Below are experts of layer 9 (counted from 0) of a mixture-of-experts language model. Rows are named router (the router's row for the expert), gate (a neuron's input weights, with its number), up (a neuron's input weights, with its number) and show model dimensions 0-127. Each number is 128 + 24 x the weight over its row's rms, rounded and kept within 0 to 255. Numbers have three digits each.
Before each expert's rows: a language model's description of what the expert responds to. This comes from a sample of Wikipedia text that the model never trained on.

# expert 24
Table row breaks. Line breaks and pipe characters that end or start Markdown table rows, plus divider rows such as |---|---|.
router:111153101109116140124145109107130149125124094153116093137170122134160115122127154114168083150134151130125130088128153165085141133114103144098121088090154151108117138184108148151139134116140133108113158123178131102166115092113074135112119128094125114156098130154151139097152118140172125146144128200137098146132105111114094092125154148123158112133135085127141134113095153158145173141096
gate0:093148102144138131101177166120149121120162119125130161132085106114128138140135167122118126150118168122161123106150106123126149167088138119140112113111135119122138136155133119120113159156137127148170106126159151113133120150138139185167134150140129141135130119108128112139161145150163108101137172132081093120149114119078147135096116117116139112192173123134211122092156151088109098158136
up0:157171158113119158127133137125144125133140093144143120158161117093153117141079099143142124130108154132119145102072126097111174107162120110152160116141096145158122093120150166122101163086131163133147165136094117106132111148158094099065143119133109169174128139141096112096141150133105148122124146135115125143102140132158102105157098137170161096091107094105120145155148134141122145141101
gate1:129099197111094128144107135143133139144143108163081103120131105170089107129161084139110122099100133119154106118119123140123141152132164127147146141109115135087093146105105133145140137121115123145116132090155122141086144083108166154135148137145132135118116116134110130178142134186159173097087110164129161168130130147133107116134136113155129087189151111156128176142148090124119139127113
up1:118108136143112108121113106145148139162137132143122125083115109144142082123172130116161119074136156126132119132123113108120114124091153126136140117071155114158081083146128122121134117113147122127122102130172112103091113123098132130144133094095127159109138120096100132088160150146147130103094163165079128169085124130100135118128103106154101107183114101181123123132092119148118169141178
gate2:169116068137103147121163107132139141140134150131133148112117175125099140149120133124161125117123120114090116119093102132128150134087143128134094150112097080105110163150117186136089139169097137131167132178143128149149148102110152181113154193144121134118164121148116144110149124152148104133113142121148098105145134175113142139158121114129110122183137081154118117128161086128111124115114
up2:140132195119133123123128096104134124105090117123127115128146115142179125136128074147111125115103143161140130112172167160148114134134109134126167107128134204120107110151140101114120107093194117135119148165108124125089110135121157105128097100148145161148136104120168107167148165122098131116167136127107137154116124103144126100130118138114073111079131106145146111137135140145149163088155
gate3:187122161147109154128147111112114144158139157129178088119070082156129110084098140136118146152120161128133121157106111098121124153140110128105097173131142157119113108131108146106096115145151132139076111137105143120097110167111105166147091159133135103133162149134159076146125150089126115106128150117113125098099157140164129114082165096097167146128110138128149126141104138114159108126125
up3:173105134108108116159133127103173112157149138113167093143100142163112117090120150153122143191070152120160126158082116117150143155099109109106106123139146168109100095121090140123115120132177137105070167120082177088112142169125133128153122151106145113153158103137134108160100158125114096108112129128128120131121126112155088122131140134124134127143107111147167113137108147112149136111123
gate4:110165152127168116096132108146123139135119115111119156142105115115131146155099154104131120156108178096094147111114133152126119121118131127157122130137157098117102138170118091151107128119127096155119090125090139131136169148116145154144145137104121112109127114169150141187140142135146147093118115107134156127121105178129146135115084137102157165089201147140140095071060108123121119152159
up4:157081122132094101129144136150165105190102105110110085124093124118121106139120119129181123120116066068142144127170162140145108138129153148137110142150127094120110125134137128157159103107102174110132165128103087100130112132170117125122143135099098142103103112085137128108131136153159137144120169140156135105143142140129087080136105130098143102172109108104115128120136134140098155091117
gate5:101120144129109136126140110160107150131179161113104141127113150111148112107088114113140167115161112114114120128130120123118110133141151103150153130071111093084115079165116118124088126130120082105126156143124122134132077166142128165133097135127144077113109146102100122161114129159107105134181145142142149156084157170078135144115130104105122077107137090137128107120133138138180162144111
up5:158163107140131118095129153062128126108090140141160152107153132110124131133156136147097097154139119128127132126132090114129157127176140139152160120148158137170087130156138147114125097132137116164137107148092123130100143075095083103108121088100141119128137128154172119114145154125110177162113128081131079101127123094137132151132085149131154195105150141126154131143147138090109146121124
gate6:126129089127145103136108129140095109141129096154125105110124108095146144135110097130094073125192105149090131108131113164090132078148126151141145166123128106157100140132125124138150161144168144151100101115131146181130119119115180107095076096137128157121133141152148140111116143114138118135132159112088139144117111142131169078117132130162121128175131141102116158150074111174126117114156
up6:115134084076128146127124131119114122137139140106145146198137131113150127111155087176090134127108141111141121132132117167103133097145163069119179138135112141134120144101141143146118142174130106111110152168151127146116096114131147091146113160152143114160108117106100137132131114145150124115166141072115135112130140130101094075104126159180145154156122107113158102127078129159146170136122
gate7:151173153107122101147133116144118096157136147085130126126140122082166116156093112118151177140131144159147105082145137103107082127151125144122145125124141143118066088137103130129145104128181136138113083156132134114093108092144122079166137152129135139118133106142146122110135115111147149165136114169150119115136124100147120153172102139139099141164099131102128166115095102151126135076174
up7:156158147141161107182150096118100117137119085149131163118134098097124142128099128093159139142128148132140110081101179083099078091118149115099116139095150158148093099121139140117111103128137124118168077131122106122131083087129157123148106154121096119138085152179123141137142124110117139142165085155146116101149163117119147145132143118148146135155126123116117145104157104170142142099148
gate8:107122153136134114125129077070132114140110159169131142116148116138117143141084152104162134111140143125136098132128173152135166136149145143098153111194133118129120108156137141141105116107102137156093119124165125142130105082105108087127140143093188169175074148159123111121120129116109182119093145150125092129140120143114143127134152123124111120130097117088136109147191137143135129125162
up8:114151128089101118153157147133077097118114147111163163089061094091108145100126105158124111135105124099103146087094136083101073111122141138151109125137081125135157162153109148079116134162127117129157141123124114100161144117132115162103130135118124149130147100127111113121110117119126104136127151140122084091150141124081118122090140091137109074164132136152134129134143141174122158116138
gate9:132157094135152140104100137131172138122143071129102128156120147166119098104142155158129151124126168190100099150107158127146100120133118129159156145131099137150091120117124127101125175169147129122138169126135134116117165144069127135092170178153103150121112134164159140133162122129166101127109127096131118054149136125095115113137139143128177133116126123114155104088150138117125115116133
up9:144130118143175146123151146175131124135180097134100115146094128168115119125083118125132101159161158143118150170123140177094099118117059125125151145168099098119105127119081160126141127138175127145161166158174163088157127151123127120079138141123102140128139115152124130105121134149146133162163114146118127106162121145134105125156118121130132133145092107116097089102101123120158148144157
gate10:087131116117107121117129117084148122143096137169134128098109101101124127119126119154075086123126111114111130096113136146146129149103065106140144100101145100132139100116141125110105162144096084110146135183145148107149140134212156110148145132097113117080171144123108108123141105137141097124159128136096120124118137124115093138149123132149117149095144178155122116099112109169178162134113
up10:162114148113158137130157147163181103143176124104096136163105147124112106137115112095112133089144146128118115180115151116128134111162153105172114160162114118167102128112129151146145087107161154108117170114113142168143119134073108138119135152125112105169090161163172093111097116087150112148161142110159125087134112122104143147121141123098133114144110135105132125119122149131095130095165
gate11:118121118100116106078181117117134124084137164133117133126138152102109094170136156185162139130148137127140131106115119137124114156128127143106171164100129105142118088153193119172106117120129108163133144138166130158151110112098085149112173156097138139135128137092113107138126124133095101158117123119137128165109097154124109141121120123110118105171177158128156149129080133088165159136114
up11:124139136119074138150113141103171148156121156152100148122122100115143171112166143127117122165154123162192096109152130112117122101128112122129120070167145106113136110165097139171096159117102098112177162100119141147146111150136150093146168144162127178145079142139152129139128138116126109102143158114133094117123096186097147149140138137151170122129128138117135115121123126126159142144154
gate12:124142113160113130094132161143120110195114129116127122136103129124136109158121150139114187151171125146120131126137148184144125123122150105163194120115123142139137158148120107169180129166167117174105146133147157128121146145165118151156168165141144113184142075109095162114120142137132124121115140096090112129140131148139136146159172121129102127110107128138164117127088161142121137131096
up12:121119131171119104148158098084094125152117136101173139098118107144124106146137156099120107115095134123134105129088125094140150110134128121122132079118134156099138066091168148139152139130150129115065136127169140115117126121147168123138120138138157113155151139081121126123172151126112133117166152112149099115083118096133113160133160082137150129137092172136130065094111120105149102135121
gate13:123147176138097134086098159084115091124105137113137108140141099148166188151096140139136109124148099121147103060138132148108133110122140081151132118127156134098109068143109142153132126144152121112168128152155088129140151134089163166135106112113102111131154151116125103133160123152123091124069147162147145131151079151137127104099121130141142115122099113140144130136146114068132140121139
up13:143106149135167142173145135146103123085114154165133146130148143120093082104119155172115137127127134135135154149149134116140138127134129156171111144108105096139133178107164148139140093161073110166109113094101164129123092140174109102087151147126139123169122104140119167141071120130092129136170145111142143126093116129097126125182099160138153136125114155118146109084156139130136142135149
gate14:114137125117104088118164118131135130108126143186162194139112122104098127133135110152135084112143157136150146125130159146164152102154100128114111102158102115165122130155156110120111142105116111092072117166135103112146161130122136132145089100139111133142122112099129133143142189127144168111145153135155129145114140157133146136077187068132120119110158105111114158135109099156099122167117
up14:126161098122113098105187122137131111115105105148148173159117133118140118113110113148134106085159156147115147140148119157161164117167109155104108135132126183140155119066160158136125132116147141096086183112115082126146136146151109118115097105141104139143104095070123162099145171137131172084156127129161126130105142132124142132118167108124136111094134151116098144122113099130144127151145
gate15:165100118069128042105157143131176102119132135127122134118154146147147124122139155137171123125082127117135113139106091097129110115117124101133139132120158135116104075123151083136068147105128105149153089122142131117132120112126165118132129184162175102121132115115118113103149140127104106139166111118083111134108101093138090101138108104103134130127126092150088133129138114151115104152097
up15:128139147107137114068140189151153088133098141110102145137165172141114101120096147118127101120156110115140117132108107157119135140124149139098114130125124166133124134098148125103138143120094086157153102101174103099101087119125138147124149118136131159170123123133130115151119130161155094150164171148170078101143140148090127094164089136138117123131133111163093120164085094126097110117110
gate16:155170091129131120115135119126155130130124098120126146127128100145137114177098117097162128122121100068163170122157139152120152132147126112142163152164139104121101147142135132108091121147168141137114116141136127187133188111132142168121115112101124141124125097123139141130173142140124146102118142110139137193127073137126120088097160147114132105145171128123108125174122091163099124101071
up16:070144097101110149124124147154149181131103155132102126153156119122126129104161100127112098138155138116116136149105140111119153151105129125107192106139187156110100097150104151140122075123123112111144160106165099126119112196110125129131144149156145141131147147120112124179172157110141100140136137153129141116186124110154090126133108151107144140133138104123096103150099140137155120175110

# expert 1
Line breaks and word-initial prefixes. Line breaks and dashes in dash-led infobox lists, plus word-opening Latin prefixes like ex, dec, cl, prov (exhibited, decades).
router:117122125137125154106112137132151129104145118154138099136149146079119109101162128149094079136112140149109190100131096130116134117148120158134155152113087100100157103076143156144137098149095155153115085164103103144083117137160082106125151140142167120131150127147142124101110104116137124128087147106152146160121145120139122144105103109149076157142141145169164148109100132155156169098117
gate0:130148141114085146100113134186131154114154108116108133108123137120124104108144115189134171121133128116159163117175111147127131121076143112143137105155099103097130113121147161070145122168094136133127147123119159133153135155107132122121079180153158098115089138136146121099137151092124140142110170141152078152143118167156127139103128128118126154168094112166126107107136087158139152145114
up0:180124113138139132176096113148115141171169130099119146136145155156158129121114153110169109106127094118103109101117114093143165133157137136119099155137094091111124138173134148144150111130140083158117107146105130135113070101117151153123114110117129142138134175155123143101146129147117100175110138101112130134089129090093152114114137147149135094135081158129077104137143118138115145190160
gate1:142118074120151132092063128166143146119124135180160106126125122111113151074130143139126130109132140110167112131111162147108118113128136148146164093127134182120139114153168106179165131132142138101151143124183143145132132144115108114150135126154104159134112159093122099155098136155139126128084139127128129129153139180166115153181107137147100120141151154165134171151133134174126143119116
up1:125137108129130143122121096149157118126152110164116129151186117083145176145155113132108154153148103170134152159148134125118140139129108128150122158177083093100129150151124112159134135165172146124115092160134163154093192138115110112102132151179154181131111130137136158135159171121123147143121149170132162149126140158105143148115135115119122141086157126124153135113183112141123126153123
gate2:145138115104149142174123136155126105133140123141118140076143109092118153165144119141142160157135102117139146103123131142114127154119100126114145133093128147131144097128173162133151123098128148145071124174118143080099135162167119140138144140138174146119110130104142089139131162157079162140120152139141135085163160151186129149133166136176122154166097126158109161098128125093153156135107
up2:174147150161150156161138123121109152161144117149119188092123141143053130171121095137058117135115129135128136138158112136116139123125144126101157128121123105145104124111106155115105148136164127121118118172119196095086092152155149131118140148117161119137134150129142167101110143128096159121132150153142108147141152137159124142115113142189128147139128141117138142129085113161164161146118
gate3:126131093104152140144127119141140123119107142117138106119112161154141120129166144148096143142144097132129092107164103104142105106170107116108099150116141190136109129167123132119139168141135142118095110061131116139126146116080142147150177124144127129163127142098045116118109098140156149158160110135143108130165155122191133142118088148116161132119131123088111141158149107131099138165110
up3:131122107105082123098127148143103127131136116158075109118108165148102154109109105138132127133080108135085142113095150109149161107131120153160134135142109109107136163113136095153109120106139150135084119111092127145125179102111160102101100154134112150108097125121169156157135143150131104154132117163082088134151098126089078135140140129180117157063143120119132116157144131136167154147109
gate4:125158116108113141114094120133113125112101168107148080154134143122126149160165104146148136100142094124145131120127106077145131155135105142125155114125095142113159131125106124103155153123083153124095157112173117101095137068135168133119136147162081132193085126166081140098121157143102108100173130121143128104141107115143119111121115107136123141128135114118133122135154148161175152092080
up4:152158133162124102118116138145101118122155159108132145123124116124114115110148108141109102136120171174143095131109116112132141143127114117131102126174176150110139134168111110150106107113173101138156157134144122114115157098101124144090095112145122119116158113128070167135153128173127145170156117183170133166106152116081183163144108114127123104122160109127138096095082098138102135092128
gate5:186121134134161125145128128144168136159106123108123138092143136123151125160118184162095129135144148108136183163128157140143096109123148165142132088115063138105147133081099142157174161142152161113150134151119158134133133124145102122158127164140162156104123153158142145156111134112119169123095129164170125140157153110094148073151134119125124126131128098123111157137088122152151122108143
up5:087127097135127131126106136139086107148122153125125158148098155140125129169153122074166114126122108136136120106136097078105109134128160132164124145090139112117099094139141113125097176129145140173136113123124137099115146161112146132153143084120132106126092137095114169096139137165127098095166152144146128144140118122117134142127097104177083112148115136094049148121129172126149121175119
gate6:125164110122134128185156104140124146137133145132114107118150168110148155134146092154134132113140141105119138152144175088191126133153126136097149142079132135124092124164092146119145133108174116133128130139106140150103116135145126136076093141077126172164176107121167170161131110147085129121123139133094114150124160145104107112123120108158120139152146185124150126143132086152100168130129
up6:090127117097116160096125140145137118104108132091148121128119156142096172109125139158104130129120139141139101117154091114112113163097117143136135120113098116139105132134062149161059136178107108138126144137118115124110152098176151146105125141132149099137123157136128136107149176131110131175089133159124143133112176157102095142152144097135087176135140115140129179136167119127102126173155
gate7:109138111154135097137082083133148155140125159108114172124121131133120106193126169152107155103126132115121148134171093139113128135145139100081172133159118149159102161130115142145171133126120128115139155112109122130106126147118137127099099122113106127100204160095117086139133072132138176145148148124116147182115112149122123137144115128151111150092126117171158154141117133119136152151173
up7:159086132120129109139120143160116071115153122129181139148105152099157078124136085137148153149126157144120136115144135102168171109131148170173108138106113109160157103144135148064148170128175122138150136137109135127106185146160116121126126129105132094132128110121102179110159138113152136143154148126122119107146140131162138108113113067105150122160124148092123119144116126110115114121172
gate8:135143153117098155134112109125104112128108115112148153114108120094101082188111104218120113151083122111147130123125079119126182167144122172099135098123088088110121164155154134128118147144144106181113123121106105168122118140121096119099135171147126114143104159097138124116120102118157155148100140115127122138119125118144140118134132147117086083109105112141158103134121121154127152090122
up8:137119139138100129093117140100124107161088096147113148097146146106123113171095100156104107110102098111094121141126141100165136109136102152129111131107109137110097132122150120142125153123119126126085151117122137107168108142138101117097119156140140100115100102105152128104163084130143154192140079123131084104130106129090111127143141069142112080120113113098098157083097158092116129094162
gate9:144134090152118110109097123140135116128148108107126128154137133151153150088135111102141140148179091149163154131116116082086116079148116178148150121153148099121137111131125125183146165150138127102115108154152100166123053107165147139167141137134110117096142151142137123109138079142140165149144121122098116141139108095138120113164103130148108116146119095124178112079103111158146135147138
up9:126088162127140158157148136155110107128121130103147128150132173130120092145115122136169160114195160120104128117125142112176120149157147131118135122116138141100133144121142147107175122139117161113147102085122090134173075102127142125111184117122121138123135116098136154156141136154116166121138113132159133154106142080147174106127147124087089177110108162124132135175173145129147133167120
gate10:125126123081166078119091148142161095147136139163122168113181144111150143089141126110147162130150117128143164115142142132163097162143122166144159128158143166119118125128095134141169135114144146144164146149147146159075126138137085112098132159116139103100131161134115112139115111127136155083140147129091131149165109136131166136132152095128092082168129107131148151099080134167149122135131
up10:122136085134159095129094126123159127086145165178162130149137116077115148120140095125114155121127121151143154139137142160152129125138138109137156118146100120100168124138162129105143120163126164143104135146144171139088116133117123109101162125155117146109149136112163072143113124110095129127144099132128134125169157144181139131155159106134107092130107136134068050115167093148130149132118
gate11:123128123180154117132140117125119108127156161137113121141149116150121106121165124129111130144149131137114150127087093121128119116106126147083151095129094108138113057137165126149162175152107104116143096131124138136105106139145147151076127170103117104145127144123141125125123141160153160123139146156098142177162118118184091175156151131109123153137156099142100197155142109098157124167140
up11:121126107120114092105134132132132121138123166100173121084129113138103110167141124126121082095168099106150144145118172153132144169175133106145122147150119099141099141129150148128160128093114119127077141093160167122122167153151088114131153136071137122100119076139115124123134097117133109135136173140135128143163136132146169125134094120146141182166112140165134105125098107097160095093130
gate12:164171087084158098125113095151099093130125139144147085097118155088141156132144109109101100132142147103155150106144115132131096146137132112164159142128136120102096145089135132147154172134166132129104142142165156139153164135103133148118115082130098115119122157167154179143112110151161143109128140137172148139121158126161091109102097090150110115142132117129142168156134119143109185133149
up12:126142130154133131142139132097101098138125135128178145140142137158123158115113136155129135165185083113092125138104159116146147151123148105148105168180103070133125148142097129124087165127159164145147120059085105132129145118181126100155124122148139127074125085114098123111118113101110136104128122105135100133132140103085120112157144137161124109112155112114126149092129085136145107113155
gate13:151096102149137155111136111156103141134136141127133138134140164109128159095095097157099079123143106139149085166143136134140140127170086146118096114145100095141116115108172132182144167131162114114114124118155107091121128114115146146096106138153134161099077133116161128144141150085146122142105129173123115122145151081151146115129116130129119158121095050123103125179121103134134145094117
up13:089163112119107079145126135144111104138120161114162136112141110161138151122133113091103173105129072136171098105129133124054119129121156095136117116156124105105149115127077156152119126178128100142194140132120134151125128090081122099108121103153122123153079159175129146085097115133122143114124126135156129160139158135071120129133110121111140153127143142109133119144119115132102120141102
gate14:136165163133158110146146137112145116079137123125142126129128135129143146130109112133155150095132141082143137154122137189104168126133095153148173100154119122130156182123137144108130131099170161136100120102122129098082140125130127105098104131129154154137141146121147125155129137168110158101090113121153126107121115150152105142096076130077133141100106138117130094098117057133175177098127
up14:128123168129108093125112153114101125114103135116103131134131101111112089095114146107144130153106090146148115105140094108150135100108141145152097160124119162143129129134154097150174134113149138143125117193143179143149136137107166126126151174142081080198152108138155130126108136120144096121134157129165108145155146140114166132142137092174129135147169083138132145111151146141088144091109
gate15:086173129123128103120127160130140131143131145126164105105111136117135113157109138129169119152114109161111095137132119139127096142135076065108207113096135090139145126127146140108139101085099151138143119142115189106106098167114117164138144126099162192158110172130155116122141130111153143134135109136096107136106141119163123131082137115152106125127091164104129142162140122130122150129106
up15:092155110121120144118117125126118133137140123173151104087145116123107138136137096126092157158144106113151123164165143146137117106102136126124113166148097137118149129167101067129134102143168156175151096125139103144165150126105142143117106107121125150124187140121160136154104114120116151135163156121138175127111121110126123124135106090101166147155195119147117160082106128077094101139166
gate16:135132154141114111137134112144156161123136108123146132136125149119190187093144123216125144118166157116130210123117125158146161101157109162101148121120130144128120129145120136111127124141106121147141121147140157105144129132118127105112133124180124138133147113174138141088130129101131142095139193111130098122153136183137166155175156123143106128138126149118143126117152091163131161126139
up16:099085113176139109158120078123131072099131067121121124120122155133114157110126131134160142118092081096148129162126155119160163116152146123136123114159134122129127111113130132094078154183121111150182110129110155127130141176137133123114127095158095140118117122087178170145149108139132115185139159126129122140120127146110156122111130133130134169132110112112165144096138114167127128160152

# expert 26
Auxiliaries and infinitive "to". Auxiliary and linking verbs and infinitive to after subjects or verbs, such as was, is, has, could, would, "decided to".
router:129092147124100111114148146122134113155106099093125150137088126138108143147147091109159111097122089110162119116153134161110133149168074106096119089124139123117120149125156088118131086087111116145133147108094157092140127166176106108166152141132121100141108170119150138167134142154133110149118118095143084144128138125181140087135130134161159113128130135132136147167133087158180144117164
gate0:163143127124087127104128141085127176114120122161134155121114133159148125115105116091162110136129129158113107164136126148122113139120144145168128166089131106110162158112146125121125150143154150136078130099126134134102107149134146131181149190120150090154131109168071102136093138137084138134079137143146114154162106129110133134138096110107125190146105121131140140128118131096131121119200
up0:109123132127116122153102144158194081099112136121144131157145095122141111179134140135126131135112158139127135131156144157117137116118118153135154116165074120100109149091115124133134099145120099112139151106135163139147134110093071112140159148110103114196095147145090076119131136114178152122141125147110099147169148122155119115161155158107140149172132140152106128101156124164134089099129
gate1:161106118109102127147064138144133108127158147162141139103144161104183131079120185140115117132124160125178145131140164131157122146150152133147059150134130118109117096110162161107119149118153123126117126085123183142112125145104102134145150156119120134134141123153144169135090144121081159112148155106117115126152162127173132112126147138095137121164102111114139094144132151136137180117146
up1:113100149096110159140158108129161155166122138123157110131131146116154126107132095102122122113145133176120143160129114127151109152091140127139133111168107127113152095132111091138133129159143140180128138090118077120138139134117120129125099130149133162140131144182153168128111113176158118190149127132120152156122157130061144113124104133120154094109140119184114143173160139134144164088169
gate2:143130147086117127129130154109120169099131134153129116151089099154150123140140125105113135106132099150127138167170119147148170102128169119140149137121135106136128189123103124107130124147108175107152144121138149098116174153139147164152149105106126109125138131103167136164136089110111122164094115144091144112138122123162106126104165139164160113132157107098174139122199172158113111082109
up2:103184127126108145120117131140131150107132125133096106130118125143101125114124110161115114131134088089133095092100089115122142090124131126118125120125042135101154101098079114149119125109119110118149147110133117103130089089122076115109123128129105119117156154128080075078139162170130113094095132114128087090125103088147134167146106096077118144136107127126100134122142118150141141118106
gate3:108139126095118135105091121105117129154139070082186141122140132097122117129141101124142102174136144146117136102142150143137129169092073121145116144155158092117112108121168133130108120146116130165149132104129126126116109134218105158127140152181106144134151115133128170118123121106114133143136088140148147108142181144155139102144097125144161110103134114110173085105114124112120161131142
up3:149154160136159166149143140136121113100088092094159138125127114116162159174110147119120124109160135116117126117108108151089092096113113144102114135159109130132141142122136168141145091110152151106118117141137150151145101106155106122158121160086110138080071136138150101101154063147141094134207142097152139095149150148148117159101132131127152114117103130153147132131100138095128103120133
gate4:126110117126125089126138112150138144129150129121156127128141100138164123122126121172131151104140134143101124108113149137075117126141130113146131075183122144104180125068132129102141148090119172134136048114125136102134132113172136140103139163104142097118176156085142125127137085152148142120173153137132098103136170123162130102094142140123135176141098124167145109149145132151129164130112
up4:153130105142095102125109139077144107122132133139109132112135114104133165125137150138143111134162137118123098125167101114196115146122099114107134165108171157103072126175126178118095170114130088092129145167131160139111131145094115142126127099094159147185135108166123121125132148106141163155077122115087105141126109102115132127101120143129133122116137128123098199136144133121094123137123
gate5:113128139157073123125129114164141151120110135094150137163135144146124107135100116127110099114132106114150124115123142131149183104109110135165150125160143146152145132135163135164156155116166122134091113129118113089120112119145088101138143162111155121138085187173134113162165152098178121125152106181156127114152124170135129125105077151129155118176111112100150162126122087138168136118137
up5:132065142129148123160113147123118131135145087130123157120134122087163148126163122159113140113093124102117096138116114109112088127127125139108093162120129116121102109106140146116093139147115125148152140103101126094118105151090125145154086125118138143088125092122100172073104130139138128139144161097134140126114110172143106101141129133174147106120149114051082110163129143149142128194093
gate6:117135155108151144113113130127119056170112116140111117109113114132101130125155134143118139144142146109089151107127112144155145144170111105146131149144107140108137080107179145099111103159134165120136174101128137111106099127130123108124065122138130140126078100162067112115127143104110125136116103108124124144125109117133077102120100148164117111149128135144154100177161113087090119134063
up6:142154095130170132188102167168151193115145161122152135163132183130174156108102123126126119099132105149133109131130174110129118121092144125086116118109169116163135151137126112105109134138139114109137141144100140109100118142116137177121171168136124121086170130123172139116099127110112137124124177114108159125134124129117142134137145109098132164119127145136088153112094081157164134101130
gate7:091085109124140146094153084115145140164163162182122152090114173130134149106120127148178142110130132137151127104153141093161167141116150114131107110132137140124093107126120154111109126132146147119129176113114100107152152131134154168135128100116107166132131127094132166116136160120141144088067146117119155121131102126166145123158127117119135140188072129161131151073160117145125137149130
up7:092083084121144129137168066129148135161142166193157164112153101151115119106122099128152121099119140101117150122139147067131151133166146140100136126146150158116112130117165109127120111114121147114137121120128104154160167112145133133139119078149110158153139158105167142116182162147126146117138153142112098122122107099123154122103109134105133102158088145113126149144149114159140107187127
gate8:139128145182105121110159155144082149127138151136154127102135135155125112145130117109166173138128139124145113134156099080100146111190134092150135083133107127143145156170155126119177121131176163110142137166127120145116115131122079136081120112143123137159147192136117148149150135155120077126099150143169131110124137117159114136117160131142118142151113161162117086159129090115137128105132
up8:129122165172205101147117100176103095120174160145125121118131178145115085123124124153124120096115109132119116135134135110135111125128125142140095160124144122127110117161134160143105140094111119159132094106109076109112149132121124101137107125148132119092074087125137136134132103127148116173123147115104088102108118069150144143167144144129186143166163130091138114119112099132157130119147
gate9:093122156167196115137082134150122126146119104124146090177131073155086117107136148140125116099123114143116139087091128167128184106095155150142169098155112103133169108126117127125119163132142138124136093162105123117113176140119121113176153126124128132140110148120111144172122101119121143123102156120097180115138113111145107133131127144090093143134159150151129154149145135155149128083128
up9:091154132136152120132147131124097120104158125166100129094126105091151154109126137139124123119155120125154131130091117131185159118150083101119091152128091091126136147124143106113118110118112053151092144157132126135129120133049146117140103133169115149140112102129130131162119151129105136155150114120134147145110072135108139108094109104121106171148143074091152145115116100099139150110084
gate10:103128125085131115145122139105132090118103135140118085170105117142100167110105127166124119074152114115169131131122123130146108159137143142126131144126128170138167121104158143147086158135138120157114126167192148140177151098135124159112122140131123094118094147135124125128070161113120088144110119157120108140163159098137183105133111091158172133127150170159158100158132135148128145125115
up10:136112136109124132149143119134119119167077115154124130135150082119091137141078099083102136126122128102135121118148143141065171172118094114114125114165160111114122170148094176105135116119140145095125137146122089102159114181148138107098103143126127105121124090159157084094147107149163119094141159139142088113132149136133176143127123124141113125178141151133116142096121117136142172106139
gate11:140174108119170179139155122128116125112122107153121127117121130148114150202120137170125150123159095104170128137130111116121131123138103124182126115099104119154124149134117112164091143150104125129084162160090105135110136119102152125086161150137167135129176139142098127134180120146180106111087123125144108117171148124128163122138145139146121130178149125137153158095145128152107104164147
up11:138079106133176099113142124145109084164090130129129121169139146123143141103132112131093113148123131109149124116092133102094177091160147150111143161097141145151110176113143141092106097096130134116150131125120085132120093116166059127129129155098137131100139132091107112103133058150144129111081163147127169127125145148144138132114149121111149113142150133110115180140131114129131108130168
gate12:123116119099165105111146128188088134110109155130072155142128205160138139086094179133127111108099118090144128139154113134129145135138108176127163103139122169102113163151136109134098147142149116108152117128118146127134131125177123148125136139167095133176139140114134122167107112123127079166121163131127093083093121122141155116149158121149110138125156143144158116107137102147117136125099
up12:096119129173145125139112105118160136164115133077150117051150155124160108127094141087121115129129099180139116166086131096158130144155206132102072156159128117146129129179159175134122148139140115130143145141106109152128108089113111130116127148140134135111124126158117131108120128151116134162122128116133117129089097102136120105140151151112131081140143169117146090105120136137123161130111
gate13:088108161141136152109156147106098109104140167161128114117111173163151142101099099135102100127156091117121085100125137072112135112171112095103145085142179124080125119127165132132129095128171124135141152132131115087133143116134172133094115147118115115116165152137129151126175124117110164160138111127126110108115122157127129175157106092067115083105126130132109147121136096122123124113134
up13:101138192109116133128118115107115126123112196162123130100127179172134157102125121100095108153156156147119118106162139159121143103117102115090129093132141151097176175143146158141103131149173126103162099115137119078168134119152145118127122112138119167140141101153114144120150116124125120149142110121093154143174076137151082145141131106123139152141142146135140114138142079148115111090141
gate14:147121161133103167099122137094161102147117122124162101132137145186117137138129160144109152107157150118161163140151134129105113161132129130105127112175138107113146149143148119135113140085151146170162169151121116178127121144112142112104173133081105142153066135115072105153122134117178135128127136118097116113198118134144102135101115135136170119138140155144113125155150114077141123128112
up14:093079073121140104114133141156128130112113144124123166149116137191114161107124107102141151126144134115112096095168135143161157102081118049133143131114114160109148132150099122101153174125114140136114130132137124104094148175113118127137165098153125125107168122138150109108081110137118113132138134122154153122113142125095111082119150087148085144110124080133107105106086139142133123148127
gate15:126142141183138130164111139127184120125147106097129122120160132125155136141114162173175066077146158078131117131165153163150121157121101094160114115104124150108108172144105115130134078124124134097123129119081113144096086138140095124150125162127104115128121111119131152147116142149132164130116116127170121154156164149079162130124114104156109124116151099153135121153134145104158149126148
up15:119169148111152134065124129120133156117131098154127152150129088129089145119101092123127129154103123157096161121107128131165166120131125096136184120128124130089132148173103115163112144093145129112144142126144127079065140141168124147138121084125105130167111120144113120115162082160150102149098131153132111124135093067106134130120104142142142109116099104131162162092120147093127136154131
gate16:126152134159160137149121121161158105094125143098099152109102143165134170105125141164173149120146114119125116119101106117124207161113134123110140102119157129115143141089146116066137114097095115169115091110114128129090079180123137129141142110122102148103111111112082149127132095158155113127147121107158085098127145128134114081137085104119118122123107136100085134127138142155136119109105
up16:120115147098117133093142138143106139140152120157135095126127136113182111140160104147087147126115151144101155137136151150148083106133164137150114126108143135150069109167119162144128170184137121099142146111124093069183152135129104135116104114104166116150171142109127141143099141145080130150074122141084116130102145149113128163112136135106119141151137103122125116124106113124077152173139